Experts of a small language model.
Experts: 40 experts in each of 8 layers, 2 picks a token, a softmax router.
Below are experts of layer 5 (counted from 0) of a mixture-of-experts language model. Rows are named router (the router's row for the expert), gate (a neuron's input weights, with its number), up (a neuron's input weights, with its number) and show model dimensions 0-223. Each number is 500 + 50 x the weight over its row's rms, rounded and kept within 0 to 999. Numbers have three digits each.
Before each expert's rows: a language model's description of what the expert responds to. This comes from a sample of Wikipedia text that the model never trained on.

# expert 21
What it handles: Mid-word stem pieces. Middle stem pieces of common English nouns and verbs after a single-letter start, such as gl-ob-e, t-unn-el, h-orn-s, roof.
router:577520546429526475545536561489522459482493454419425498436491497486539446533543473509538468553483450462467494465509528557451519537566441557455458441604447533549577523566374535451533536464505461490450456403537487506520504420602487442526525479411497481464512479416485521462524549489496551506428540515452493547601487473543485575381501462534435481577481521396434408535537585454436426427492483499517510525508361516457503416476480527444460377424528494541483561485502407452502474440380570436458495451529501493534529421465462489510574400498505500487433480488544463529554523421529615513500491489532513489491474433455478467572363488563436494549444451441502557412558473507507419462472
gate0:506497468466559526486529450452435563508575477558497403512477509478484467562521504517447539492523507603621539463494546466619485434571471440550509512523440506498547482431457502485500486502545587452503561591483527623513449530430549482568511572497561472542550461463521450467519417520492605483436565518470545423540470457469524614467547497488553494519414486420522446473424563473438487594517478586415507473504502518461523514536524485441467480422490451434431508449464473491383563418450489577521472451479489541571464532576460546409473483514518431505509440466459422500621544500505531391443461473497607614521533490440557424452552545488597515509585434531519518540511492482468417586512
up0:500566433511564472461542556457583468406517498492535419525488528467509501543582454530549441559504479539395482516507481439520563519482414492538483424483494503461560515455490481482496464438515554519410528589448422413528446578371589495587546562456564449489516543447455489548496496538508541442423537411489413484525474504563454511562504562621536483497522484484560475453449489582508547524550472574507521503457473467565489485560502548522494506486506467370516438469548426506445459652550513475466567488411481390518548497546514413424531424552470490500414426522488593461591446533486555490413469483491580436451582510596529466508482517475516441474451489489428517433515494496518385516530
gate1:403552584501435519459458547434507526574499551419425571507478477509616466443538526427489405489556382530465472474562511555574454542615473455480458467498436429639516560541421463454580435458390493508468531507455554531467446459518477430499446548557514518498524457457552472453505487520519526543447436552530501534564525491529543496433476424434478488617431504550477485471548539553552476485516427587485488444466538546460500476450472533485450421492443514437532442511483422500441489411464543438466451557534532552495437481627503514470422449509497584512584471519525564489430496536521567551494384504565560486463588454559507481559522441532494529567497493500455528514511523431595447439417
up1:565493534471552433444437541532479464515523594483541507500569530537473449558516366504466606527567512494527483524476552428515466534573568504519504493446469416568555440505476538402406519527546519540565461457423482561526581594424581514477531440456469517485480438440502454524451516451490471554458529536519511596581451556472404491490489534541492500502497603451574457550417435490595534477551436536469560377549498559448546542567479475461469499487568479586504455562468521543505408448507521502543429511442495597582497461527532482570521532505534512520477464520556474406499623489448465522399462450476490500526488467537495466630500522470482410472456477506512545550574371459393467476489
gate2:527538522537505402481516522383566586467517513516591588510526475503468407500528460573423585517461433475485444482540558537496472472449505535408454481536560457627587522587483547479520578513537506489494493475483501479461467531450455453460481503447491502509385579580417482448581486466503522557554524585490439456559492519522466461512442414600533512564617478519532512554509519506441507488476493543478463526551505558549466546511556511516429302470575534582415529472519425497511583527505473573434439500552474558638465513445506547505508415504466478560499475513571466531500400524479504515514472455531463475460570456523583503547427501597547450455477495493580476496468446606512502467480
up2:485593471500474529552476505419484491456528493437548490456556491496540563618422511554459551514486596602541461544446645510545463538548476489492386459481500535489543535568438469502451482443571464360466523517503557516552448549432516484501470482561474531485444419556523419536435582554475370491552554459503545557473476450521495447482459433457469430454541552467441522545492524553502476578482529421482466504525490502483496426437488553541605501401562556545491425496460595499506471562542497476466442524468453564502496561533519496469434480509565496487508507563466463468484515506574395525450444502536437381595497454519613498498389495525525510466468505632473526519494476528564391541444
gate3:551463546471446474578543590388434470539446521508405469535588490396531503577553476604532547558525606520566558524462498416546501539415455512477451520512573351592502471469488583519508493562484586590507483553598566556534557543485459509468549469456573555537530458484494475503507504462519465561534485432527513507457423518563446537494518438505423493526581512552542384453421563457514474533516517505529536527533527532445528540534444589482482475453480517465476451427531461455510530470436535480510458496491488566587502345491480493509478455514444526590488441488496422550424438444482548509443497483503536433398492526595443505532533514492452453467466463394450543454530375515529537467528
up3:486472450492541440575496540510475567476515512566409540427536460481463531549532431570502520480470524565521406502516507427590444434519513538443473484458539581528474489458549486468446444495526519531471557525508486498523544588542451466453490363535516560533527459475429469475496489534498532560477451495483600422544468480585508524483519458424475579504499418405624536508463513588412470496568485497517582471541403458505491499441540560516507467497561549425464557484546464467493493512551551514387411487388481447497416512537424491564541488447475399602576450481495450393434512564526491432527424629528572573568424503486504536479454595488484554432430516588522486507541443471524435452507

# expert 20
What it handles: Table cell separators. Pipe separators between numeric cells in election results and other data tables, plus semicolons in list fields.
router:503534471602494522469536485441527386501539419521558553540480483446542438414477465485516468510490525489462543419532523483522507482495482527483514487566590543443493574490484530488416501380481460533600505563426504458455514563505524506521437499464484493498489573432549446515551470435597551428620481464573514424491461422421478537546475485497436566460447472572489532569509517524529408516510602463404500427483462485555486517410398404466454521500519501499515512478456540604461540571485493461419497468451394545498613619516569410609477576562506486491515572550458585495458504481484529544503479523466613555438532428491501503409517482572501518459393547528504519501490418507551460484436
gate9:562504433490501384446534482515423530516478511512540538511534481520393466491490540495543448533443544503601437483481484559552509552536547529489497444543563517518479520493462525510484429443565496478457617555495460481466541496474442589459410472420392408464347490397461530466539423514511499439486443577545471479410525556475421438442548543498501572548530498477537458502397485578557494494467474590477529466532518529446463648512446524496482502514491483541498439531358593447478507542493451557437562431475494518554458430548482485557525507612501464466532531507425429467528515481484447521453457580541567480552533434547475537496511513461484430528534460416458648500501380471524514498523
up9:521505596519485480506504547453489511511531463473504477451512507514482487508526477483495474609452528531557539464497507531585426510527486539526471493412616454502500516531550500460537549417582483382527466518552502522372566396472475560546432433512437502434440552489495574598464484475530573581519534499504458416593483633504519523464545426493423657490501515508533502495518551454455445468424444513551514513453482618466439533479399433402465513489508510523488505562441527463483519486423508456497455440489531493534446454494455499542556515557501425500501559608529441504513420444482590493484490540497501422480455364610511569589539460551492434519521444438460519506448435425465385504524
gate10:592496482491506473573575343447429552476486473461386527467454537626543491488546568441520479427490495431404471473524524512461466456515523556541540516422440493583511466510554564573421481444527527533479487577458421560432526508532487604562477500538452547469501569400476493498485485594496426467489501466510549457551594392528517431530486529497499417466618579571465457531497552495523533547526473593510394588456464487575456457489526481480469535530506467471496484543510573490483484512471445512513482516494567459403482508490507474629430452509494504461488506443444414541636598458474519568533438433524501584523524490569505523513402459513475517554494520468550549462462589463498479520569
up10:631476515467403444526487488493463495593517578615580511500523445574524533489495496443419471563473478351493439501424450564476552490601513566614556496551465473518622517442493576494456553441483515550542472617416470507495523545524533512481464475488481532507462474371404459515449504463532423513490475518510471487473523504536471504511505508497496502478553545566453482582492544383536535613589510485493436559503432534469483441511449541420512465571415458506551554487433506476531495532548501496539408415467427525486488500474426519554535501454559439478540524500528477556498558503511555542446454516541581585548570443535568484478527501433461524453563580416497524530464531504469604537615
gate11:400555522432481456566500414474455415529451427594475524435509589551611487473463432587542385487520478551516523445512539487528550477542503463536476467500529523579499520513472516499510459510590517533551476496546469470489543447500560506534484507525572422483474510434479542471366470520435497516470575435567475506455483538474435429501510539476457541554539521473489403500549530460513431469584539498640567442493468623401480516504537478567497498474438502443474451484597518493502538528468460493481470472473464398539579498523514585562418543458470466541515490503500572489601499448572399527528470572562617523533485436474574446426405418606471469510454611454477414456489523502547505492486
up11:582441443488511480488473453457501377461506478408580485430460497492501517482442491521462528480432524466516464443515441541459477432559494481600433566476513444398621517539656565433403394474488451440549521479586487536504433453496454465457510430471537461461480533504439567430455562484513509532473518441544349464477523461470547523518444550491438515510470513422532436502539580502502511466398533509467470418527539476562509577621471460503458570484480540519436519506400562549478596525492407514498427535531465481570446543426611522497558486462420577447521536469501506544488457520499515523618500448544477526499572508511537467479497520554519426508451458496493536406544472457543532427562
gate12:554464534592483568534505514486433490533459546535518530498456512518482443577510499549587456571553528473454518543502527396533460512531492470500580445496370519566467529451511550491551470486514523539505459530502436423437521529547461521505538431489467518488463472559473616446552480569457416537513503481569569432476466472400468502460532500508409513599531568427615508431438443459540530488498529572532477529514564573438487525512510557473518563480478518491448503419500536513407586431627536441438459544458465585526473468494467487522574465477669559579385503511466548495594426438536504521490460590499471523467597442550518483499519536494400556454517501543559530610590435541507513548483
up12:477440473520537532557503487470532472446597450468449495481560450577550483531439593540547513513489520460528448538553456478532507603503548501493539435560465466459524449403536517529492449532475471479431467383584504431448541516503451531534516377486390513369503460521441628477496492555459430525592391512605527479525483531401462523469480556503487553578549578519534514492481524470480527523499573558455484569474523628417542515488499571560516545493461533459511456426610479513468454464464460465531384538509473529487504522552488513520554485496572474553472529468447449494600500459553505572511422526472525524610457500496523486490544446564594507510551623460535528552453532464546488630424

# expert 22
What it handles: Place-name pieces. Parts of geographic names, especially after North, South, New or United, such as North-umb-ria, North Carol-ina, Lab-rador, Stat-en Island.
router:498484561477533540584480511431407492510571436518622565596640455476469525485498552601514524540505511470539518544456546470470442515430492529591483505520551502534429490464606430512481541543532465606526442462488508516501500573544508449367422408438472449543498542557550482496418528498523540468557525520452422527497543573463423476535425489466532542493423511484512500423479494517508626490545556496519503482507420528505445443477531538541588447502467587462512550518448464528443412472526588476524445563577455474490538511531532446509502428471496447501516494539531555487554562456583491506498456402477404432403471552435415559538398449446443528545536475436561518404444472453442487469558
gate1:568519590476497495553354478473456497480466447587585533457508537525490519473535537427588492504467547463482496537543486554465497489515432452506503534553537449449504439384487549393497527550524539542479543443445508495587483626575463485396426431499532493544517531429460552521514547463492457513520486547467443440488525497509552575455500539571540378448508573593477480510494540523528406580530508590458499573419535538511437392591454427454481481585532440471503553421479419521370463438445448416532465510470451446507447444574452515528562441462584465485588572505579427505556490597567507548534508533565480520513457498538498499489473561514498498451482504439509526500400478477557515460518
up1:464528606517482496582485455465519503532492480545600538433489524484434513441432481429519514486529552473491545550597536473579549421468531539536513450509481627531466490463602530545571442518428471492543405489462578584520551470439492570468435529453514489517483437507366499548536474467486440509472358477435533582460556593480474508409519498424512456451575563486496442520517484396515482499547496500525493387524574507442603512483433451390477580351486462522447515574509515539480525540579549453415582521558466512568461430536518485516544449508472529582578494471529486506524527508504524519440531518495443426500505516478553559500489513524505553463463484545507495510409560455453365491569
gate2:474519543493478533587542584466556514484438576421437530509550539481602546413543461512440513508520527475430424462573493542492544494441496491579503506510467536603468440507551516483571401545588526481574465467496485407459477487489495588506496470528457461512562487524460495489501515459627501510497482569473415513513419482488432497520558444559417554540517489477513504506453489531571541559531503544567493459596597509495378538405414488416466500452410574501505521500494550521500586518530453550569463474608389498508522519487471410463504422509443439441537595475484479609548476457426612545497456483390402495499593489591477539509504568510437461502510435425485499499482443507556529440477
up2:442454455533548532464458383505483480540520472561566496539466474567416431477486403460472490543448487506482546528470487532426645547536541498492512551501498589462550465510530514439548470480541441498545439473467421495596478507542543411466514420532509616542481602481449482548378498500497511533533494456476459489410468570514460529487448459519513595475473533591538557510419569518539470447476537550520512453528447556533513479500495561528506528478524484495481509410537456471454558476503527642476482586512551454516595454434466495521479555569538466551620475447565393495632553453585511442516436427449372471383486478483449490562546472527502585543539473496484485451552450553567551508491
gate3:440486408565522588495515506442528579547454527521509485535490545541564536493453628452503439458475410468476564494501504410503559579474545381515573505569437492570436569492558473407584533431535538595464535518509496574558502592408503575460530435523491514462510484527586437473535550501649468479522565478443549549525437514446522509540534467483493493584542416420441499510501464510452467479517426473501473537483465490548493490552483459517461575508496554463514488573436501565476548522512503577494495533413546463452454532481531508402404363499454516429661559449421469512491484480438526451534507516590460566525521582494472443504473510454553573481473453516513546489469460443429462475572
up3:520359465485484536573611551455510554478518454529459448485484443393455551527493506451473529469497619483521508595503446471445460515490485439482513440589421510455467592535528562529578487535471489557426478514471466583526570470503566484403542465479615536514460481482583466477541605513459409533430438506512477520483471459441486462458447535518534450545534587515493548485516472542489511478618540516540493493393506564566493413584458488526479527484445484504459511546513414452540613441539544417425430608538540391536452475508485558413527408474444452484543544510528546483526575398452456460406471466572470518489565462521455522503476529458524519454547404483503531490570515472432451516542
gate4:545403570451604451502405488531554452453520395558494473515449502510446543471495509519424513503535532444549507560417463454489482600534600428517438530472481553538489501502525572412414515517486469521510564455388453481580593448451475526401431533433656496529493575530412485546468576506442529466464424346480556473500484501459549543595476462521591487513485536479479465483482482554403535524522489558550516425457468579453582518525601428546504564488553508461541505446422387548511469515489551517526467449418549487463481499596515526508502435540555534503546479476529514532462461401545536537436518503518549441513486503490542514494514564558513524545536524576558586518469492517550498407489
up4:551435515505569467491475490523535450526472358454455558557590443476536549565504513461519548571523621505386638475429509551459522502434556609483492541547536610471433649537447495447543468532492442570522437495532561538494533423440457525455472475503514488487499457426469510567421422562479564524544527492543511526510466547505456492468490537452575438469485494456516451516483514514485469533525546579541541484544574589517508507533540468531464517515537403481556442452527424490509438562465503455480474531475535433432463517433506475586506461462520474397506491536513499471458383483500450500505426503559485447467582573591594442551474565455411547556645482507470466541458471545503556543428

# expert 18
What it handles: Numbers in data tables. Number pieces and cells in statistical tables and infoboxes, such as (1, before elevation feet, 24, in crowds, Votes, population, median.
router:521480539514441524531557482529570432505488404509570470524514544551567496416506483408500431525563549588475474472501561477515570417561513394537478557553449507508482559492456513577411415552471430386460489495576455598485445478448451528371493601545412587510462474474478516559502432498560443461426579597475420509426571533411485577481577505553457499441538474504471505406566485548472594642508566491488482518495535437483502590511524500540521586408538607489471440546424608518507523530501545504588493473529491471560444524541478465548514440502506457479553502560507514434477515511498513505562481607440543534524506517494507477443488526488529468531521472427547478533436504584454521507535
gate2:556504517542476549460451485446489505505555494460415437518533510464575474687433471530513529483437474479570450548521471457460586438471396440541472479477421541452445527546443523494606468525553505443516562434576545491482487464435505455494466467491495590508420397549498467423470508505574472501460435506486575454444508603580433436404452572550482593546544481489478643535485539483570547459487557456380531458488478464464533552546482476523508489463474489403561517552506407577508557458455533522493525491472511518479433478490479450492498555489502502514549426467484530464449499477438523534463428539522452613534506457477565473503615508510430532453569556525504440480554533472338575501525
up2:527486472489477572432522521449589514490552439461483453457509485530485466586530540464556449554518455466500466559441514542513524442508551524473450358470459517520477487463598541564568490551590470558526447422501579528375417460444454490555480396448445536575468548504566468493517525485521465470485509462476496474467534513460499440373496546551457474560499629479574514492524512476515566485387450447401481490545448525473408506579611509546448563469621502466542487562449530483482452502368552581491535587405454532511602389542491503423443565512449447477523509424465522457460469541449516547526541470526526504473484468527469596439496494561535517501460439528546507481570530465406450513522
gate3:531576409528493587448471440420438484454391532498539485553446423482440531512459533523439553449553514491446440480535482559491469603481503479488394431498473485543504492541412508420574501529496542582556488559549519556518525507491513480505471521635478545483500552463498465443491540477490520382529399483565529495463468568492497495516450522507487506462568456513478546489406506470477481497439418419514497514504465458526508460437599477410540453527570537486421491582548542481496425504544565459468494427535489414385547571538546532477516454454549412479588433486555496523536503454510485560545398570543467471415538466541417529372528481568517508562449508481503547377503480527449469494666
up3:507487458516451551524421430525522507449513506499496485483523545467537493452542520573438577516398513579564514495525476563510541506540543516467432493491421555552378504590480495489456532467435521574519541470499453527463556522493460451492535528546494522496595489486489420589521576476514430487520438429464409526510404569539463409389537471486529490525591437499535483524587518438494561493456522487405481563353434571522510555505561550487415457525507409463576497496477529465615521471582430489463483429476452456507424502448388403518537434519446454504388447516456574480488485496478520554472363497564498565474568509588492566491488466504467513448419510456493471446568552509487439421431
gate4:538498422585544472390444528475566465501443432542392562555565577596472501505438445466514525576470489502529492598496486456559480438484512430530487552576482501532535511546617481520488413439446480528513604603506397492455476507455435498584519568502496460496407471481502600510456489472458563401400504531451456481502502486470526511476572441493568438513518550399551448500470481567459389434475558571500498505486478475458497539526412470528530520461553544522458471512448529535491618516634484470467459610430498497531447408422531504498465419536530503496550502565498461514544435396514458461550510510526405507527641486485553494479531444495525521472494512493474488421579525464545533457465
up4:521512530525529561543556443539462522484500478528402508470497460464534456557566454455508461582430418494547495551523458482497425473549517445501534466498506499468460522489585539609553456526500488479443574460466537523490532447587610586492431547601528533458378400443534420532332494575510558500484470490462483508523502523491514508550632433539464534480512456507510410434573517546510517494639504468549435488431475531522515477541456440474491511454447442511422459439384432489540469504462423495521468474456492536568523580510444498543552586487443497381547604449530556453463470443496537443437461457518528455472538554492585406535481526531587584544452554464508469485587473464487532457478
gate5:523544504430497548561595442517497511433356458493507524484532483398535473426437535509501515497417589510467534470568561495501494544516419501496457469579468444509400467499575456511526482538452482509487562454484481495559549442549511515464434371591485481490460509519514457398514612437521414493441423537519472497494454545550472596470511486460462548481503487458514443506492650490570494492506537490546468578515463531494557535559441571462492517602598508572614486526487526530426425460497475497432499501516673495464506493479441428550522469550483486408568525478429472515497576567504582499530558476475530471510517420541522585509414462425478466457485482539550532520373551554474454559520
up5:570532444525465417590571569503544468460485475465571528487516410515468433565486563339508476520448439458517460443524589494594473498502540437510546461552496486419433503621577456508498504436495438604568507481399497577549616560477581530448549506487492451505514453490524471458490504483486494466543425534533405499457552501512428455427476444366490583457524534502564458411407571507579534599428551521535558538548474539510487543549464541490448497558522525587489481531461555486466474551530440514495496565542526439542473482501511442493465491542536450468488486509439447614485515585521505477499447522448446540355501490533590509480522572482446471404477531482555496439414497474536516457522

# expert 9
What it handles: Slavic and Baltic names. Pieces inside Slavic, Baltic and other Eastern European names, often in sports tables, such as ł, č, ž, -kov, -ić, Oleks-iy.
router:461543501498538520459510448546453527380479536574466521430459441480566504547475498567418512539489559506484504426506478518470588463523482368459465503550471532483502499498490436504488543453499574515469463535510646477618628486488425543574544524522454448480496417564517590394523504521502517516472497582505606570506442509503633512575594525468471497496440476491509432455455505496523536548418486459502434431593464544436564513489560441527583553424525567588442486547542432580567442623567509512581488490439491516531511478477478501419436461421447504458500513497480470568503458481525505412512546415466472450538449558499484556519463544526550565443448508495557554605473541504433480450499
gate0:558492451562502436470446509559472489376378487578454479427547536566446477434474453493538504506532461534449534435534491455518525476493616573471546452548520533564436464569437495518441512516543567438505459545394550562572522443522540426560486582532462477357513503613462567462390463583553467516513511504467655498415518512475581608507573473548502523555543487550563489480440541525442532541437448530483412418542503526461497483467452466515567422482535445473432563533429500632515476459490525504534478470515461454534422501449495543526527475483531468529494494513451514464482428585459506511455428481596436513462561527504510552417517537385502558521483504468466489562549512487513498555553
up0:496463437467492514518513425429472478499535480540497546490504448464467468619456478438511460526599501443577480500521434549539526535470501440518612594497401528419520489494459521457509440457440498491571458535513489499488491471482449464505525484566501501544611528441527457487494519503507401470503463412378475533553479495473598465494525455462448534433499562435386549578537471480553470542450503443513637480429551550511443540483571475562581540591389499476502513459492550461440551426454482539429434503437432479525504495474538395514509502482462409550565522460495531642505511511440436454565549477451426536492546403506442404485517513598502438543563462456585540621525492485477505552550
gate1:420482593515444508495460622472484407380494482507467535549557356457518504519461484586497589581440450555498484499469549457504543449511524552579563484423470534480537566522529520486424513545406530539532418518411518567435534532514466468506430451515438471462431486521455495450473532442565420573514497514519583490504508504424415463495463602498585479492536421530503517554537500456497513499553457496506535487448572460442520491429448371505527621535427495455564514519476475444562503479400552549448532473540515555496500559455483489439494542445525533469576443598507482440465441425503418543489557530459595449484420447402558472466514501422550462460526475523585483547533553532466567567472
up1:473551489547475481426492529543547571551528558612443518519519528497554467559478454494440501518545614522527442410500410607498451543490506500517469462571622425525463515510407530436538520455465583372436536437430477501493543481507471469494505541372546415503403505450547540412534555442511542489399569462514464472510453569535485487541540547523461491452550435487469504485477485545455457510446489482478472530546558569428535493549591509514501510595582447510471409541491437517546514589489487460559527416456475540484430464520470483456544471479462485585468469555567469525520472514575470407503570500428487548439556578485480438506462488441579517455526431444508412434613443488378543497547
gate2:452598423466544461573492530489538442429503527387476497480478485453512494493496537522508510460451477586457513477554447472497508527537503504511539540505555517529558500534448446441511492529561432521485523410525507531542475491543537471521502553398460369526453630424632513488402518489526421424473480453498534466471452539518536463653516539527464551561493562521415474486516405499514458528440489534499487549479506501477437463507454384565471511502464436523560507430509514504590460465498444538557487483462533503467471432455447496517485508471498446584600507481506467600540475522560451482511590656606525491502479491468596412613455472534411590552497511515489450560461575572507389574532
up2:509483455581435472524560533488613513540444582586572566471464537562453426520510486568442593494530599387480497474442509427516479547492482511479550527564432565531563598548545514399424541552504461486595540457530476519498517475517399497537474556395538525482472517490476538439531477448563509594517544465479518547545498495575574432505589478437426478459436414536486497453536498540527420410388463557475480517529536507457508469556572503559464479387468521448490445540493566510506487605475526544565522454467505471536512380463487511522476482435419482531457496485407482535423523484528564467446429421579512510509573593543519526533494584445418508434456461420468474518543568476474529442514
gate3:548574506525532449521565501493525516470573623557444486515477464519482495520477577510459396511436452492468449516523454471501563478476519495568546358497405440480553509493487503538477566473495514488559478533541587507477427462439476394517447505489524514399493522498428448442503416498581509566451567517415466438464490504447575511494514590440371561470492521544468474463458490495471527520590488432503527481452538575451511387571562514465498467410493537444491486534387560603526487589514551573551507472466496549563487498499475417439434547508573530505501460489429575560518520538535469536447495477550552489465537461438614470490481536515524433568556403458423599556434415556490577522587
up3:478434494509489464498507406552558419539546590510496478373501641417488477488491468474465455532458430511520485531520440519442571507443579424537561488565473501485597485497512474484354455555583488498525568504497575495484409526569518440559511523523516458476381493479545477480381483452501519504480472544482457443511509531490519518493653469428521453510516435430484450544423447455575516408532455526520465526473505454440571519434511494516579509485525473521419502615495510440495506444472494496550520512422543568607448444471500479557541512572431469442401517485400547570551498451442541499538605526452444563505536492479531439563524519479517479430558541553450541433474411546461484518583

# expert 27
What it handles: Non-English personal names. Opening syllables of non-English personal names, often Slavic, Arabic or Turkish, in sports squads and lists: J-ab-bar, N-aj-i, Sim-ona, Nik.
router:441515555517534455456561536563506563542543561520457512429537424466532503509472457598480493493468509476458516453560505654538534422579514465478384582569463530454485499431504483501458498495551544522480522518475518402529519464554512525509522397503544502490568491590466497516467484481507479545421525478561467549424476430510525492459617436457428475452491563482511471396502404548515496456506474471482545528530447481496438445549457484487539565485553454508388450574519502594399477467554385524495498565492387490437461476590585529526421423487514469415527538510497526576482437566504597513498550422481495533508499508531487510517515407488468502547408522599502526418322513473493595536520
gate0:534502476440534470455496417535537499438561558459446549588500549497501387558488578562441533438408556578394534411533481472524502601441424425460470529561457454544538464451512547473509465531488550581476574464508494620487467533493495557464470461453561497472444479501437536485525508530454450552407516536498512588457516485422409494486489531394455633519556472488539457488529472585477392489538457574428476542554510532496485539551527564579581579587462502546464497381455527458484529578500488505450453512439462457571507549513441410457415484443452518478466469457436531568463465507462493484411544480448501435470520497476477475581456534471522560405512416551560481480403489453538556468517
up0:588389442498482544469499560455541512515490510406341531517450439530440517406503492538439476499580525531533430590485410398549460548484477518458464612442486572502452518448498584503502465489505490487442519486525385425525450524503505541467525439515480489529568571511465449462545450490423429534458472535484496453470536524530458483499476432409521537480453413518487508536573551477587434450561561563469455565515486536541425434484553438588530542451549461460419488527511453514531519524471465499446387532522568490447427423504518455462465468530467516492544438475495436447409559562390469499530518483502564467433580420533500395638512452522484479489514466518495504439522572367523490542529
gate1:486505498532527447502501516441472510440490518588475457538503517510437446481568586463543417475492442485533510462424442488627578461614596478552540542592489488511483510476572510491499490574445478421535519542457508549440528442521478528462451456566521505429483514522467480571369467551553504515460505541515591530467402487464574496466447513402470412552504570607424517612503560552522466391572480604508490539572524503519463567538446430467451559456591471468473463612491560547518438527492542492500517478454485513476532526549504524538508423486554466422495530485405509574611358584538530462470500536500524526475529484550450498458415507462495490375502530449535561532533436429512532482553
up1:564424603457466537543488395421437479611484527516387432536517437419482436502485526518408495499543528542433441512424506540492476552461473538466439599434536514497477403481441502614510494584496488523497505573454490488496566465553619425503472488438485462469532505406461456536521570466427502581530573516564496433406482521588471456442527438494542438477479540491509515486459511543503535485465375507514439543538547394547440495515493585467453561499517477497488598491475591544403608543492420528469449515525520487495511446480504503579420472469538487552503442418589505486460417570518557535505449415506543562507492506528514491559501426457464534483449486369460562463494497557461548481527
gate2:413546606499440563562558543521506498544457466490544607555495445468512580599492496436507439509399480537500469440592483595416441452525514469457525540591512507460432466529409485566488474518495477457498400548478559454534474520474462541450568422544563451513504525489465526512391364542408546585443527428516491471561495478534549518526453487478412554467490532458458437486502517576444485535519490488553572573437483516613458507549435505464514481554472524541477508509487529422515549602403494554470510551568589555575494415545451545413545496548553433537437451493526423511443507427495464417483482539597459461458548510481488477484513491516576444506552450461567530494540520426415426530472
up2:505504537532484546545557503554448546509501456551461481454578481557513552433470479517577502460391495525571511453596506531468538469526451564525489532569574573401381512414465386496552539540533511522551524455458413495556417410416504373541613492434448468477455504502432525490497551574549515488550495393545574417465473457540537505407578425516487492498604561423472421485485508547503472560536514547456453475541486545428457502417515446612505425519579544423530467604423469486528525577521532555480505533504511450533477555502500592539543514533456453439495460541437457484451524553477519444509445474553510528517578507458520468523513570468578443524522505521563486529466443454445443550401
gate3:531480524546493494502446488578529517528466412591451469524602545514478402544533474437529492474474523443476468467493495461464494526523529529462484526508484557509530536510480468491529487578431465428489588370581526494467489491534573520507489544437505560522467463457529531559574551464533430437456496502555423506476469468546457414497557420525441487493443576605497491433453518409470399492537478566472559540420451476604494469441493443435389531435412470491472476583435417552515472516590425494535459490438486514530467445607472455398418465580440552550452580568532519575557541489576530504444468448567515512495499575447497486539543476552491400499522420603499418582451584451486561461471
up3:509487431494563488465461491496529463414496505505497571404543454540568420581531397590443510412510474524484592489505550465466537484529549534540563472523539453526587446554506465493478545462486495618504458453549498526522548513552494510457455570450476479491555608528479422551428570554482497462474452460548487534498498504515493485487560466437554454516469486442481473450427445453511582530579537528549522382467433465454450544507506479556451440486561578614507494450420531502647470541563466586431501427552468482450445564516463498528480488456548499442679527371505472508434505450549572512528456509453469402579532473490523548595554492464487514457563559512515567492505509410469593467503